Experts of a small language model.
Experts: 12 experts in each of 10 layers, 240 SwiGLU neurons an expert, 2 picks a token.
Training: a variant of Muon for the experts, 1573M tokens, 12002 steps.
Below are experts of layer 7 (counted from 0) of a mixture-of-experts language model. Rows are named router (the router's row for the expert), down (a neuron's output weights, with its number) and show model dimensions 0-255. Each number is 500 + 40 x the weight over its row's rms, rounded and kept within 0 to 999. Numbers have three digits each.
After each expert's rows: "raises" lists some tokens whose logits its average output raises strongly, later layers aside. This comes from a sample of Wikipedia text that the model never trained on.

# expert 9
router:495471529469456496483481473496510435456559433456388518551542486503444498522491544509417414458536507526521502427504430452477450468518446474480524582463484473478500525470520491524489484422448575497518479476434450542446385496498540499470518487472494534437483413471482530519498509492485576523464474561529470502440497467560515485459522560430511431545509546523470539562519580545495493438436506509511565482539539591519575466567438535418482519460493459562562422514471536503406463540561474514525471462509471483560460502530517511449492525447493552536523488508552464552538520476505476468418538526451487520447529490521459545548513436514459489498521487460466562485479502500523453550491471478532497508504426494518518544520568511486550510427493502482476451498563490526534451492512522
down33:493530500537506530477536500517456510559511517475506515532543482479480463454522417471470438464483482551531489589455464529494455563511490495479530526573515474401508516492596591496647449492460527461511445506517449566508464510521567496439479480493475564488492477448552540431468544525492486457494533531552500553556472526543531518476475490471434546503477476537455509502571456497471515480453499502514465541408498461549542500439451484511481490502580446496513472533555559468440498473493527451497588495414568503545504547529485531468441518508472470525452485585552559446513517531536486487446538506502439495529469500466426423482470493539452475522408477503482472466460471541459528491511521501487484510478494498463447447477498598475420507509489493494463394507473497460458447418484534
down34:506517493495449554470495493426497555456499503483570549521529515452548482532549501549513571457499500547501527514490543489493489528477486486501480436527498570452519477466441496441523552501530539509431552433493471436508555487469458511466493552450451456506515537447485505510527471483570464533561480508477404470528455523466487478527543517462517528574504577459404480473534575471544440523516507541509512494451573449532515412448468509401467496521549456415557535529446477533453520470463511483473468518468557493488475562499487423443556554514507443462455463468486490509433437547504485478493469579468499585492503507525453490533518473430526465542533587475529462485511547455429519497573501605471482490482535541477527452456511558549488520509491488466460438546492506517535552523593439
down35:509539438475506536494457508433555518457459501564506417467494538450514476555513515474508485554543538501540512412503499537483533534484524495502485524655460489488499506496494515585519567534509532475454458486487493520456530448473522505531539527472548494501586551538500460488530479515512511502527516456534565563522640524448492512505518525469540492526490507551513533446537565495458428450454459475470582531457596523515502513573510548523447462507480492588555462575517558480458476618541425566479531520542477524494523480489509419474513553492509444520448541447478515410491449451546469474486444435513574558505529435507548515534495492479474473539494547484479491528519429563528501518472469465523499510520423546517496488444440523493493513525543470532522493493519485456572518516488466
down36:528520510513527541543579468512522461518411462440508473476463519482559513441424526450608506493421526519487491495496560519525548553531494482476530511623500427515401452514480449513516518507513519518480509529429519468479482532469552458468563512537573517472454518502549528524532491476472411503505471478506555545560475440542440483546524491462456475449502510487514509423479473496499522612460524424547491457509644418490536478519521536500496489453509502547559516496517512521499550474508498516496518479464580474471456538481548437491499547557521483417466459502530468527522411524550537490476524451539476496537465450474486434506447536514612478433522428501559467504494548530477488512455474510526489517471485474547494486511433427515467541466496570523521484529502446528467533492509549
down37:504433447514461560474567490547494489502439513501488456510514556442522511515503547467531515528497529469614456535457522482464535477436477553498554545641528488488456587427423545460531511507512565454477551511472447453497515590504467506511504517426501518585549494535504451552556470492484459511475537499454453470445449515493459478499505463512464509418518479484590502468478430456517520458497522492438468563524500546539480399418433507502527457498425478487577504458480454548428503473476534478503521545545498504488476525512517520471490421506531519487497503505468506497520535486445556610491476477514539497455466548487543484488522519510434524522443484463554446444472435488462535528548575436467497518554485416472460502513482531530542490472534458460437462518476450483469526454479503
down38:458428527472518480576479471488532507484476571442525515503493413540495443584532519520560533494473551523487448494439420586466470567443503521555661484527435503496476529492490550483444491506465491435496547474460486482500441522429483468558513515524478439499492568479540528558490549564465470530511492457519508474512498586455535512529450541462490418542502597494433534541496485566468506475505551486509499573469454476436526538539533492484473453519485466512480480488509529484488465473546521490490544477501480465549474528531513519470589497462521576548554489506582547458437486451427394512521469528421471414507574465493472473483461481493449492495539521512492506473507488420523526523468506478571489504467482578491544464535539465440467522523502468531492507501526464482468569529480491
down39:473431478501493498593497564546506505524566478479402525513483527448533538458504491477476469506504528482506524549507495527497474460537497521605446513449429489496516468483489423464523487556593538468456496510501472493492565501407537575494481444497444430501522529489458422556469548446512552485534511551554494554532506480454508526521523531512459436533476390454426450476491502461503504513524510486515511540494400430501505526539563483429487586503483478419504508525559449488559505501505430545470559487429486497479566539493494408486546523460499478483497513547521548440548465595506519509532461490588515512423512524478454499520455504502508536508470566471483444427469489468528458460519523451486451476547484520399473509512524523553484515543562510529584472463503490494538513494526546
down40:461535510549545562544567488505498518507453473521573601477495453515463499497619530468493497525491502539451502494602432501451517534573440509480476519542531445507500492526531464554449562515417534528535577488493468549520463490492472462525524498436553503581519460528473478505484468507584527428452496477531515487509490454515468469533545410474467566543460492547483574473395513412463499498506436453466454525437549465567484516559419526477539534470560470547519447447493452515518516474551565411542481555437443521436442475563520475503550452568520495511512430506506432479546496507492520468511541523466539498550484489534459461476494513537482495478462573541453530497486453529475525466502485478535535478422499532531493433516464496510517446494532496533538460491549494517556498477475501
raises: "\n", " However,", "===", " The", " They", "In"

# expert 6
router:479517563455549499546498537494486507540425483454443531521553540434466518503505460505542455455524513527503473559512450435546466562551515488458553499489431528544493463526531509515498578486559532488442577478551491470513434545551489538445478493425458484472462449440472473483479529495500447474506474516477436508533523481536461502431541501503465486459483511477534541430636508511565565542459456635465467463518538495553550483511482533470524434444525517515547471479497492500492512494583498413481488473445526475465542443500438432468493547494567499440496583534509441558556553478560497542458463478411510563529532493455512457533487529480505495437445480520545486522509476560472485560412486444507445524506481473458538568521553478505528546510505528460471464489509516465506487506524422
down26:564526527496500446486430443511467594563486451508486528515492497466560483510554502453538546501547534546470443487477479546524473534520473472455469582645557533496474537494501467500527486541477482524424501525464499573446542531497520458492476515480568494508486449507508482542471550569592475519531485513532509612551502531420529449441508571503443500519457479552484519542447520465466462490509449497487496490527455454514515566542482498505513535427460495508492502491486537527454448487509530542501542514529434507525480476516476484514526431499497471531566509497452470542520513425485444528544519466456544511480519460450411491529551555527450474493504531421499470538500533508325482439472483458491518428458553533521459489496559563537517463522543545493395544462492510534482530470481469
down27:520526491475444491494440507488522529427485513550536528525587511454556513498408588525510522503459448495448471532457553526457475517419528454433473452544509436487426506549488547541428491473466493474521431509529502476535482482502506552556504417504520511504557449477488463473470497529471556464428473538452481458485488510522511500524500471458499552487467548510521523500528458542500475476491483518454543494577538519477447540547457475488522493497483505477443494456493388559465472460479517497560478557538447508516574462481501583458434485550461581558518451514613547543484472512491465523473502497531540466489466546444560518471492414491470491491490547523529473503500442465657483469542537545523450554547516496521483466515526557495513546554428517509499518501401564537491555476561514
down28:531541516564516546497373491600518544452471438484523546468526470528421551526584511548497409492539589572439514483540499450476463541560466467561521517530506465477578591567492509483467477492475482511471476512463518441498457533501569480486508454449446478547537515483448482548502534494570557469572475452487483482511533525494574525545512480428498493487437489454521495518416452507500501552590538469535492552533539448495515560528481540410455582457522556499527451500545439489484472463535512509486502545536541530399499455490499437542511502491421531479518487508477558521538506501465467548494455528449443493536520563469505474553514488499535478488399458473513499489486504507555502503481484474484501493469564505493496508523548525525452523405532498522506492519493407475517529457439488
down29:485457478488520473498481530465487524464505486514524507541483502435477531524487529463523507439491564534492471472561526552492490511512497475503483543535517380528504423472499521499524559517496468537547450496531539529503501523497479447544533551537517547449462523512528501506488601473532465459501442469486471486570501472424528459517481597452440558414562502462445542535461438495512565477557489468465439482433372514476480502510490560485517509482483568476536554499547520548471497473558479482509458537406476511507513546434436468413497582478516478482518490535474487498467506483579599514503488482528502469454546565539489487489538535475480447490542426442514435508590445500483556516523470555503451530516466472441483529579508543433515384455520527447449467446509491486432502515472539
down30:492464462533529477508461482497419557499432452483508539554580505498475552506444545476477513533492515499449584508504504465489488505577487488492552502306513503506560532502567463487509476483528568534550497569545465588585517467502504440525490535469455471486512532530504495560576550472486518443497529470490576507487526493444502513487451472437527485492519464447452509464485476502520456515537516528510454461555524473555556543542442502496555481428541510525522512502536541541507409553504530478434564535526479480462537493514490435465535520458535541542515488543520532472528517479507417475486534550531445542511543501433545513473550465528470499497447525467505633530490543541530417492455483469569556521449499478525568529520485484568482535534438459470496567494507467463519448505541515
down31:465482510449417486480555531531546517468555505407516560522483482398469475514489542546526532437515453471470480490562438525476443510509525485493524505500487478491496525517519559514434518551428521550551537537491583426568484513475472513431551498517522550430485454561509469533457516552490560498528503540532486496423440432456479509462438584431539430522510508476524501516550519460466525520500414469457451492515412556603498415495452443435515507468520441503540481516456526469532535467510425464455514506440520494520447524506417503528470505585471493477462498478558532528534508505492543523489494503546473457478470527462523506510493475568457531507562493496475458523493507449552478536494487417516532486579538518519521502493499473459462471550558401493437489544395474519514555515529495
down32:470516474518537441477445502584516521485455536546429473441524605481436537491528497475454504514517462516435542429547460508514493606483511500553560485535499494523454498527525519515473497489510509484453508525453504491495478465442582508471515483460509521538486534520476504543463494445472494540460457526566488578427475497496474538502536421503493453507488515503498513477527475536574488519555516530520561477512446454467453509540456604503538415416562526497439518504488591515446549473535505524485535499431509461547466495464467491417581498516540481504499528518533530503492532497517426469455540467520525451518480572414590436514454558460534488481557454526486509526534465456417547504451473419468466491542517446472541576540465505523543479515555468562527436532528404454464475477465507
down33:535502483490431525445508471442530533543477522475485488480521454446503517452421498427498529544476432531529422462485487527502566445480485542490482523465464520561485471497387501445485477399528510451453528502476548545476561492561503461450449504561416524536531441407531491467401495509503489576535537557479452496491439442544526551494530421519481577499416480539517513461495500451495536443482487438500461524507482569462416423491499491584499551425473525505556509499426546535571470498459524453540506516486495478533516517477563466490499518468523539479525547500507508490491463509500546476492492479534531523507458501566442537499476498508550495493555577473525510511540467515600461476584490465535535570465476506547484450442467471471502453499509495478531496498600519567470445544532476
raises: " in", " and", " of"

# expert 2
router:439542505534518474524508476490541501512457479566514484452562487511536430463461479587581517528533453514480549502647456470505523498530496524526550566548472435507541496439529443439465532559536464496529455520487501445530484513464491498489605498536541538454499446494503525475449477466492409481483528525484485508504494487523425553470456496471514444463476472473474494433561502520505481487460477516518515443441475488486477503511512534528508482499468560500522561479546625533576473522540522458488479511475463508507524493535525564505507510453487517501464575565471379508510474481494510505458559448484545586486529506494451419504549469451487551559475457532433517496462446514500444473473500533574420495506483458511536482510548426464600564421477512505487439531481524420532568511489502
down11:496533519605501576558516511536592451581472464517501507489488400510555517527526497545488479525503481486507520495556438487521515492471433507456453503628456518493497487482449519507510477543541552487494488484503448469478482553500552570520513541505530509493526536550488549542536479599521510426513514494535503458558430500504470435503457491580445438495478456454531537525488517446433519521554507498469438533519455488503429520512510498508527446521496394461425525518496520544611469483512533441513504466481483368473436448510536543511495466508482488532493455459524559528477535483431448563478473539506507477494475503502484582516443465462486515480544504460457476496578434459412520478479524507561476517478454529454562467497491553454517500473477440484462488474463444545500405536481504
down12:518483524510460464483441556541451519464481470412516425520538470457565483493424529525495510443480510588465502493481507456505545544504486492514553439618582488565471512502490488581533518569462527566472547480498586483535560495417484487515442506488555476573466502475486524525489525479487479498378489509527472521505538482529513511511430460514415454427524479464475462501494513513481472478531449510478477455454552483525494461478512508553512505545559475490526455464425481459453463525484470556478468513502526466460480443473490578484533496568520551499472537487469501449458532538484420605529551495538456505500486597574535508517478538513487472493479464533514363538414516478530540453530447498492523521480479533468467491536547510455509600506579542535555514500492537470481484476518469
down13:564539498438449546489509539551505482585461515494483483584532521446503579557455508436491440528538448477499448504557528477510492474505519477460485531534501470549501491491507560485515501446460471554506586460570456526471462509529491565499467550452506528413508498483525481492496470516508485461451567499541512438494540503512523453522461473517479478463554519461449450505428474495511471510536459536511503533512444423612494429526582510513514486496537494429532472469517513581571464437469451479540490479546470411570556458522513514480437444526588567538522451464491460487428547555460516455411504506498620442516574475488493422503529541469410514533455508495490525426561456548530556460494505546531507487518534540512518485495494523555475532520518499521486466544510503550486551476541529
down14:473519521481536487522506480524490510513447499569509549432462510525518538477461461407559426484487481460500459519416496461466454514532468486448540416381545496526600551452473451473476484462562447566528486499491460581447553551503542455519523519442402427526469486478464460526542556525481590498587483575450499521428520508483566541440521502509516486522514481492467490516547528538447484504510515515517543480507431498580441489519463502407452523496542537464617485476445431542553523563442504471525484485502530563500510541450491501431469535512501464448534495568545505531503533535509456499489416530505507516547523544508511503528481538497536480503400461456551460515483544534528484529460527545585472422481484504441523523505465533455462511481519535522514510493510497497509525465522478
down15:476567575522464373521474543514520482466514490507480492478453557417527505492541507490484505494488515502512400525530532559549459501447524451468437445563479502561490496524534495493491445458470467531514461453468476424581473419495486470499509413522506464480525506498522537498486580485525534512482482499423515576573503505541567517523526538533508501480418453442521501438506575559595544485472455534477536450603469485536516510494487536477542446508501512482515495556479496500504506477438552538561504483490515494501512569550488482513416482584418521480563484465490483506536480514533489488584509515506525574469504459428481477503429491490546407402525526544536506511455538510515458507457545551517494521572545462497509460477504514526490502515409472511509465499478413449448445537445494
down16:479527499485522496531508460514435431472557547537439583416561560519507505458467576537466494458513522441510488524513544512598467542546584501513465415379507584525570517508484476483559489566502547545507547596480519463529544487538532508488525468493515450555462536495522486515457472470503514537416499493515488447511503476541520504441485505433474498517504483528515523503512515549526519525443508590395463470497512476462484506521413553515508503474549438482380511476427460497565453508453457515513537557519504439431552422479484555478534478492530587494566451485473497516484533483445584532435506485515528521494441533482481474497521505446494577462532493573510514542435483510495556501506481530440492480555460453502544483510522544500515479449448532535535517489530493509500486443516530
down17:475546451479477447496555483533501461531558537568491526463544593442486587439488500565429488537497549514489412492518436528524410453523460479495490436485512490502472461457529538477423495480483520447514501532507512520458455524434511474532481470433516555505496500539533530466410491547527477547544466499519511542498517516526528454484497496478456515512526524498567472460490508450525454465553515503612512499491509522556484478484472506482541516514489478496453525470548475545594532559494472470489475415525498451516506500535455468577489568513518498529516530501435534451535533504527582580556506495423508544483523457448409442413544521485514516532486499452485520509412484508535437529520452497497487440515653461563532422471498512496482520494499480534557528530551415533430454520514528
down18:507446470528461540498531507527521443581495526527491487451522493477497472575525527479538526550590512467548533498523517543526542506431501458476522523547506517526524517531456506479618498552578485420559497533505462492588503514507489527483532497575553550436468519532483535530562506493487508498535541441530574527543495408449525503463431513420517469444455483470508560519481476539499520511507558466413485476388474514446436489461557431587505495449543434453515540480515545517527516462518457489452528475465525515485451502515504484474494505574469518584515535526529520459500489516552529493432493458501430544502536480422461512508558554511514544486476556557523472536545498485410528460532508467494542565519497541504503506545398402588450565511531522529484428496501508511487503538524503
raises: "ens", "on", "en"

# expert 3
router:504555546504427447514628545574480437521506482479466594498528514501479468514525480480492543414526541499525489516503475492493555497495494466485554556424464583478481523562564478458484551558511524516514522489571454519447546538509479454566503493560466506443473518482495505452489486523467561459470487520592483461452502507509513469486494567502482528568616487455525466516505518513549515489538442493478517423548546574508551476548551488490535446573524450551474498547514417438530525501530418512479501556484452485545478472574464449481475534548511514483442503543435484520572466591553617526519471509410472486412463462536518523476477534502496450523488478501473488477543483514466488492530466551498523554510498473527511564521529453453457506492548533541449552507476490452438479488496505
down9:567452460468544429450516582504521498557451440416486463547514466416475528557511484469519569524423494530489469513488455504495519561464464450476543466623526487517557444500464515469521520451515489444486452501550459403490385490469471543447517467538469483454537531465485497513484461473564441505545544546514471487500562450480482477464500507530520516474469524471488554493407501516486494440553467494529480522491514549512457525417494494519514469561515487490445539457490522503484435558567500481540534501520536523465537540453550422470508498436441439496451545503468594472489454441452513530477482495475494521546558541534460509529471561454587575505507520521498437485419503559510563486470529532434464500494536542469590474460443467486483499508505515577486466440479517467515524494529492
down10:400525459494490478448470431499498490446494477511548523540473448561540537400445524563512511525437488502599477545569545538500467424518485513512530462407543524526454542416473512514434425470508467473426414489467458458459480476515589425494550487436488494503546497523496511527562493549557511525546477441458505501513510559599484454494546444545551456452478434569572514497502510499407506479440548499530506460531479502479499477479473529497502474458460477480482421404513476423508601496488543543427515441507485528517419477514503505537497430471535469477545481482466522478518495509531463426470495455472566511497567469502480441477492454470542462471480507499509501522506482484509516408518456519530471470454501500469471453465449499566510492472482507493548503522488478496523559505557519
down11:510487562385465553448567506523492545503562527519538452393455498492511424541489570541473511503462533516472501565468445509424470427436531542474537512566482521457556456448506471505501494508556504484497499459472536468469487485490478536432547514515389503552543557539506591510511480491481529466507541472518534432462457499509526544525505508422492449508442483513452482522501504443508503476582510484546496445535496504521607424522535534549469542501549503466495469493534455572499459534515473520543476502538424490560529526583507493481534508541475546455514516506462484457439526536538443513562516491474471523523583503466518483463568484482563505484564519541552564453487456433534491475476541492467515529462560537436433554509492505495491440530547449540456464503489489591522475442568528
down12:418430529396459505455509503483524557539459475526482519518520513547532446544491504560553527490485459444450499472475509476461502509559427542532529532553445457514542494463545547527491458448525527519432528457564525446484503448458573487491520545526513492530506512486550552529474481535504499451499519457507461492535551509465475517501551509522450559474515507487448481522438571610556420436446495571544462497507545542456520537503471586548518451408500501473544494463537451470540537441429539506556557490486439492501469506481458494487505558533465501544466398483543527571497446477524514521517576507457583502547492533514493533536405483485498542521543590582526458492435529448532472481464463497505521541472483549529505555524535515549501514553509531448470508567461486439496546434529502
down13:499578543515588529484444444486534447482473524555500498446515499506458494502524549567533478525478470492465456467553476513454597514505521466436546486541484381473513494518485496544487482482485455463523405508480500452569469490470492488499514500544551489555535463536510483569575452551483452517508498493473511499395545518550478433515473467438452552491516494581529495549463557449532475478492451553444498469548584507498571436579558516475496479508470525544485497514465500538539569565514482494512537523431511489565437507477513486557506503465504421522504482452401408532495583411523551484426484514490510506450557459474484544468521424483477507529472531492456447563490509554432508518446526482478499518479430490456432438457530485555489509430510500510515477460496499459527511504462530
down14:549482449523505564512502531465494476493551421541529452471525527531553469509566469478501590555511565473508518490466513475529525511513565558492529564543505445512556506467549551497525552483502505489444521487503466511530569526492464584472534592495511500451567530490490563438495499429505460465483528559490452527523539476496497475519423491529494489427512475476508576502506521507474499582521466521454402538495572500456483576434465504454510545438507522521517543485555505502444561441481558521563515492521446539488472518450543537481460460529580505530421535545472541461509471497478526475505530482471464550435532531555525565582461463469466426469512523496606468520400502483514487482469514549517515449562541439410553395511528442550538508457475549483491541480478490492535527480486512
down15:449477461488499518439482439461540529450542449544555568430569476552473445452542452454447514512593449505570588455440457567570461464521532413508539523447430531504605624499545431566472467529551490488440546501430518512483558497513534543435468482558511551461541533542475546479510514508485517488435500501511397528451496561526522520541496494510437480454527475459564524503477457474462521477523496453501524541461489557518505480487464503457503513517486476532495428531499493492474549526508510518541502596535564509459490485507466528517476473465530443492555504553481541507477513491481456543508515503476545553373552468517503485465460479519509475437469471542505484470461479525455557528433535509523506558529561500512494534451499516490409531532501542524470551495496510482576468487502498
down16:545409464577506519491470439451524435464471428504538472433511490500509492477444504497470461515550498478460527502556459442583530494519540407512553564631516531512454501490501503441513517526505538440462534550458450527489425573493548519495461441500460493412554515481490534562462497535523471562516508525482457493532463517502455549521528505470545591504517541522465492496566475549514462575520460504498520520467546466522504457553543486519534499528505437479533470455497456541553561437543517469576489505474573516500495559508477488480540498462530516486516496575516462456545521506415514538485482454488452547479451484542537497532502468525471539476504461442519490491551414471388464440508591492490500492460480580559521532474556507539530497491508590511455500440469510415552527529493463
raises: "4", "5", "6"

# expert 0
router:474510514464551493483481501415524483514531528521525541456553510500513485428560479550515506471515464489505503481534509479455504471498526565567559494500471427479572467527580458428509450556502469467543451463534542450526466560527528513499554487455547499439498479548500507506432497517536413495514453579476520515564547507575492480489494492479505393487459536454554506493566510508476537506418532574474483412478474484546490539507447506461588456483489585525480559515547596441524486516545486468484521533448455483505476507540535565484506508488458518434481549507446406504539500499576475492476489470468587591505545459490474534475508507388531589464465473545479540498504478496529491559548479517497448492503438499534525504513534429513572530481513601479512473520496550520478568475530450
down10:488554489471477528488524419523523437475527559506533533449520485407506510439499470423484546538554549552468472577508570525535421508454486519507529515441481526529535479457536543454520615446438465461501459491547472540538514505500364499440493570503475565520503513500458544533467545404495497499454411454533558515578571475512533504521527497521464506507437437522444536479535529512536556545539460531485506498543461511488484552443467527568491469466498507507455463531446556467488522511483499483459517453472497495533525473486465504532546543480558554504511448512420498538518446498452461513490480574470482453517519533451518475485450524542501512488605575513429529459435555526558520515569486464460584468499489462432477520558502505466455501518490521458513479488472507509521527589540460
down11:481560549520482542478518500504444476568485484472495475499513522517485492433458475517420522517510382505502488409518473521483534472510371493560452521509478547548508503506468541480411512481502519508440525461520549506515475517528572507489524423574529484487548527487460463453496491516470574490508467525547449459434495575558485403477494432555485522516483572538510481411507481495550523502526489484549543451527516545479500536519471500502551516501439457481460528414515517514526464523521482531488559479495501554468490544534466508464596455442549493523462448492516496487496484590462521428432523495524536472491459544429493488500463521468527539536556507543486410482618496526547479458584405484480545577528546440504508540499519539522465430530531493449505518495579498519443504446505499
down12:418458527515585554534585516457531489440500465468517440475522557434480530545559553561415417482485465486511484546517508457483521430511543492467501537512582607485550499465515516512484471531505489489521565515534510468515514530534471523510456497499522487510510497502543514469511545503464484499463441466541479528499420481478578474505545429483501522551486448505466551480444471451524462559548484481470497425551575477552507417514514561495470570520545481502592489597457528454459478464609460540443485496524495528503491439485455546487458555540511533525459538438555492487466483434546568484482493503554552526461507498552558558508480536559509433529510493463471573503497464530480453441515409467496450495435478476517510519510528568486475506455509577516476534527454524581491515465516515
down13:462542564455447575468572541481519502539576519480545471509470498551415441507496502463543543421393452509504516568481515438500483510421470502473499487399598466548529499542491476480437493572526503520464528448542473546494537497476480456499510570531512533477518502453553491490477484525508559513468464486540469532516495477395430461503521491594493511495586503452557516487462496481490507523472444506508523503508532462470480452495562480520511486515458576534541499494528514561414478492535516422500479554494446467502467536560443499523484483471449535491509436492517475498486465434489515527510491552490470500541523430555443509528533568503440524531473555448488407430506557587462490418479440484561476494516573542495438486471484515507495517594481495509560437515514503455539546523534493
down14:507461484495511547483498513516385516508516444495480583489509460511486502538512522466494537473510457501477489487577555563539494474510515523526505522545473489431488536526592528483546473479486488529524526483463511487502516450581526550559557552514520458438499406512456513483550479505574546478492536528491545500493473430535446430500509491527482526493549527482437532506503496506445537575567431524513567460498534550499561480502547588493574511517486463488477443512409491547467516520500510481471498497450522545525571557545473559453494514550495598508422447487560537498511493482429534552525555483492546520455435518478429426562464548434546441508539484520487539483438522440554531489521505497516524444576503502457508590505493494519539401490523445561501537452479517394545526489553521
down15:488488460515544573501513523478488506535484509556458437519581518528574513536505538491531461497488575498511474394517614486466451502530542504518475481481499489474536484476569503516522555481509438530571499495513466551501519494519441469443524488558480568538441479575552467541502511465497511485471526508478496505532560531480535498471494475494520471459429537477497483519463460504490484469482536505524504473438522502515506525481616526519503508481496537522535532510481494516427395526560418507419369428401482525539565502489419544543538553462545470518493527546531533469532548554501535522497429508509504448489480502463496485500517514512439439485483441509464571489474414513506520500508581519425416484473540387519448523511491602498475512468526577479477501552531521454494482497503421
down16:528494566523525501478462450508503453483572555424505418402504530530444443466559443532548514488502464506480522486483519446465490534551462521465483525508467565542556501515559440515567458511498490506450502551488492479438433416469501621475495560526549475477492487465467532512520476510520472509480464554408408475460406561513469529519530469517493418505534431461551533457485511513473560444535494522574510459515564498456474494526508572452483488442521490508547527500474479546467518465441520565467465498555487494488494571497550619509531517474498510466441421527486533523494517482489494550513501470438558496449446530491440501536511466549587504516540510460497477530472420502534557481450515470507550551496453489470537458517505502498537563447511578472447515520533489568437522491491449
down17:512499559445505400546545477516496490438526518545511419496528503475569494485543464530440444491561419507466516423498474525495465574556499534512484513433491542526460460497472530471550464488505517584452482437479501571479524426549506494510523485514528468517451455479509439486474490447552485525446455558483479425526459474468468464533493471509508473518476557435460414523552557460474523508433485550510551506497548513427507420548519457516543452550502400480437523463521557510498513473520460424509519434519528537481519524504566516520513570454517515501506446470459519451476495540517502516514509522450491464504560460456511515524455452507522562483569440431464420508467503495551459523584403565606545500517434537482465562518533525526506497506532506435502562531523445518538511466501458
raises: "ad", "at", "i", "ak", "ag", "an"

# expert 4
router:426571550512530470519544525468511498525406513533457528480594529435549560506437475583534506524552492485485504540574489475510533502483494456510505524555453510492582475477526484465485539517556523503472530465551509464508470519537445534485529492545487533448500433429469498517469516493524406493431535496503438546489517453534406497469511517501449441390398464407463472485560513530511551543490475538484491413453456463497497473529498578512517461477482566544549526472507526528514515526543449422535493442455537513533505412571509506480466534482526488472464493505487455486500526451564530483458544523457546527464500493487548461506545537405521498477414461512538457507545468526500454478463539485540464503533462465436514523508555498487573509500470473473484553509425439412531493532538427
down10:471416541432447482489442490533488493466476484607468394461452515542452561439430495505512503556450578491569477487402533543474488496487529474543456508420471525513483539519480481561482443472485525466402548458452469489496522503501474488506489452491443538443491515520584474484503478465570504522492563466494507430486480549483512467505503499552491475513469486511499517502508517554510494439535504477439500585518482450455485503507491524531503590475477495454534487553502450533591462548393445564513460501538518492499445474484498421480535554500577464527549508526430450526522492501517513436536493423457473491534470492493449493438429482575469492462483562526592435424489534504526485500532436458463468462477533505466465469486492563471490530537492406474447517516529440480520482531507501
down11:509500466555527548473499519449472398473493510511469473509485432549538523480520471536522534499488499466506520552566507501516469506423510570408492470392392485490511481551396506482506506514502456491576495495573519485515486497521429479564516508512498493520526431498517550485485420481430539497418431536489576453505461485569513540523467502534516568510531543424480511530495501527438459523481572497457547494517502510458537529450509454520428551488436487511482460496476508454491499493467535561476543460518548493518511500546493504454475550482469498560452578508425527507513455516562524444494553469474517486510520491490491492511432488485510444467522516470423549476516525456492586620515549527492505559561560499498461497472388543449420458489557536481549449447547536516529503523562480
down12:508406565497537541525478555516483518555477467498454477564543443543467537495451545520492490520500567540503514472545473514534462484514560503549537530455467550520497539521528442562516492478442503505474485432500493504482495468538497459477406525507501480482520507407507499519474497478500461472526572417495561443498507463463546439469531508479593483462466523537520534451485474513482456624516548503500481532520508493516557498562499472468509571459524506516501515491530518493459465530510499504525457491536566543437554564487448411456540511446479485483511491514534505501492481488504536457486485428490425480535504477484500457413472531462543405555488505536488494472451520569654409504515495442487504443440477569465509461529521481531496609529470534510513558375488437436510494539517525
down13:488526512464466495545535523420575510518485445519472497474566524542527555483522505503481574537493456537561531525487510453475519439470464424535501475510515559469587518480564515427482560437559503517518513566534494473508483452480520450471452424512513449525544446502508534453470461509444496525453494448487475438482516514550492443528474490506526591525504425523476456484469511525493532498547481416570448460508492505469485520427502464463505563470479462462540521533578472514494477518491508524477535566460498478487532532525486535462525473478636522563450458453634404400458489493522550454523513474531534473492453556560523529510521533535466494494491485469535485589515541432510501529509459507461456550532454490454556546477472457513578468532497521572524510461472547472464499450490585
down14:463598506440515503486495450432496438442512500538499497571463551493479604518539509482528480490534530460485452485527565497510388494515567530473438485511481466498436464549521507481529505436427532436461500449465521464478542417456474577514509519518446450521534517501457480543465454480523504444474498492509466487534488473509515482542470501537540520484537515471565466434474484522547451487534497482518461442489494455492538550501519451442543489457562553466520479494496461465465492539477423466482543564457543466450470569497475454469531530584559530472503504550505469536462487479448479458576424431522514424503529442512495498502527495484485527456605528477571457457508621510498550478493555477431547499479488471517485566536517482581448492482500575448512499490541520457500511498579598
down15:559529524515519389540490529439573506506465498470488475482483480504446514489464506520533534542496554496501525438480508442458548474481436514463477512499405491482492506418488518452438535548537493496449461436422436487504515548503540493526497492506497505564539475513538450528496448513504457439502515565517551508513491390440512525546501478485559501479471483492453479530529500509525599524496408499462557545547548440527435468494548432497486498438550545511560482508488429580467540514490514571554520498515435544523523458506513502562446490488444543487486486508485551539541528498512488463552570563513470459519511479502474459594495540393517506488502478447436532467511550547530471449514521487469539499428516385417574494553463528488494525477454460528523475510493380519483476548508526
down16:560523565609528515508465509457511514543518530484541430531496481489487546509517472539536512549496459517466490452482512537395609465471483560603484474631485515510432522472494505470509483452490541481485381458429499518542523496505497477483491581498519474540544486582556622484547438520473518501488471553450509526505468461475479495511485463511482470523517499531464487499483490532482494483510591464558474486485585530457536479510527553497501488492517529475462547498480444479483586469478509486528485501509575476581537576518491522447409480515520459524494507514487475525487461572536546456485556470447544461495461478542487448522516521544572473495529515564518545477527464439546529491537515521478435486435482551547489494439425512511540581465504474556545473583513554555497449486490473
down17:484484495535548500483448573571509535535485482464527564475504434506480527499528506555501483434508475489447519501595576451475538584491497421445524473597529500432565543514441418472471471541518526518561527484494472459532476502531509436515484481505507451534484484525465543496514499512482508469441499551489589511477539531538459432479515538533485505526403511478520485578451560551639550508550548588514553496452435502466531434480552513515454459493494493516531490480475474477503497492511459485561550513527535497528471425474484450489494521509439507537474519416448581496525445413434459499476556525496488417523563478428510467527497491512428488497552524557524478546483462476469461524440438491442501512468586443494518523502544502511471466502423493540521463546518545488484530465507468
raises: "s", "ing", "us", "i"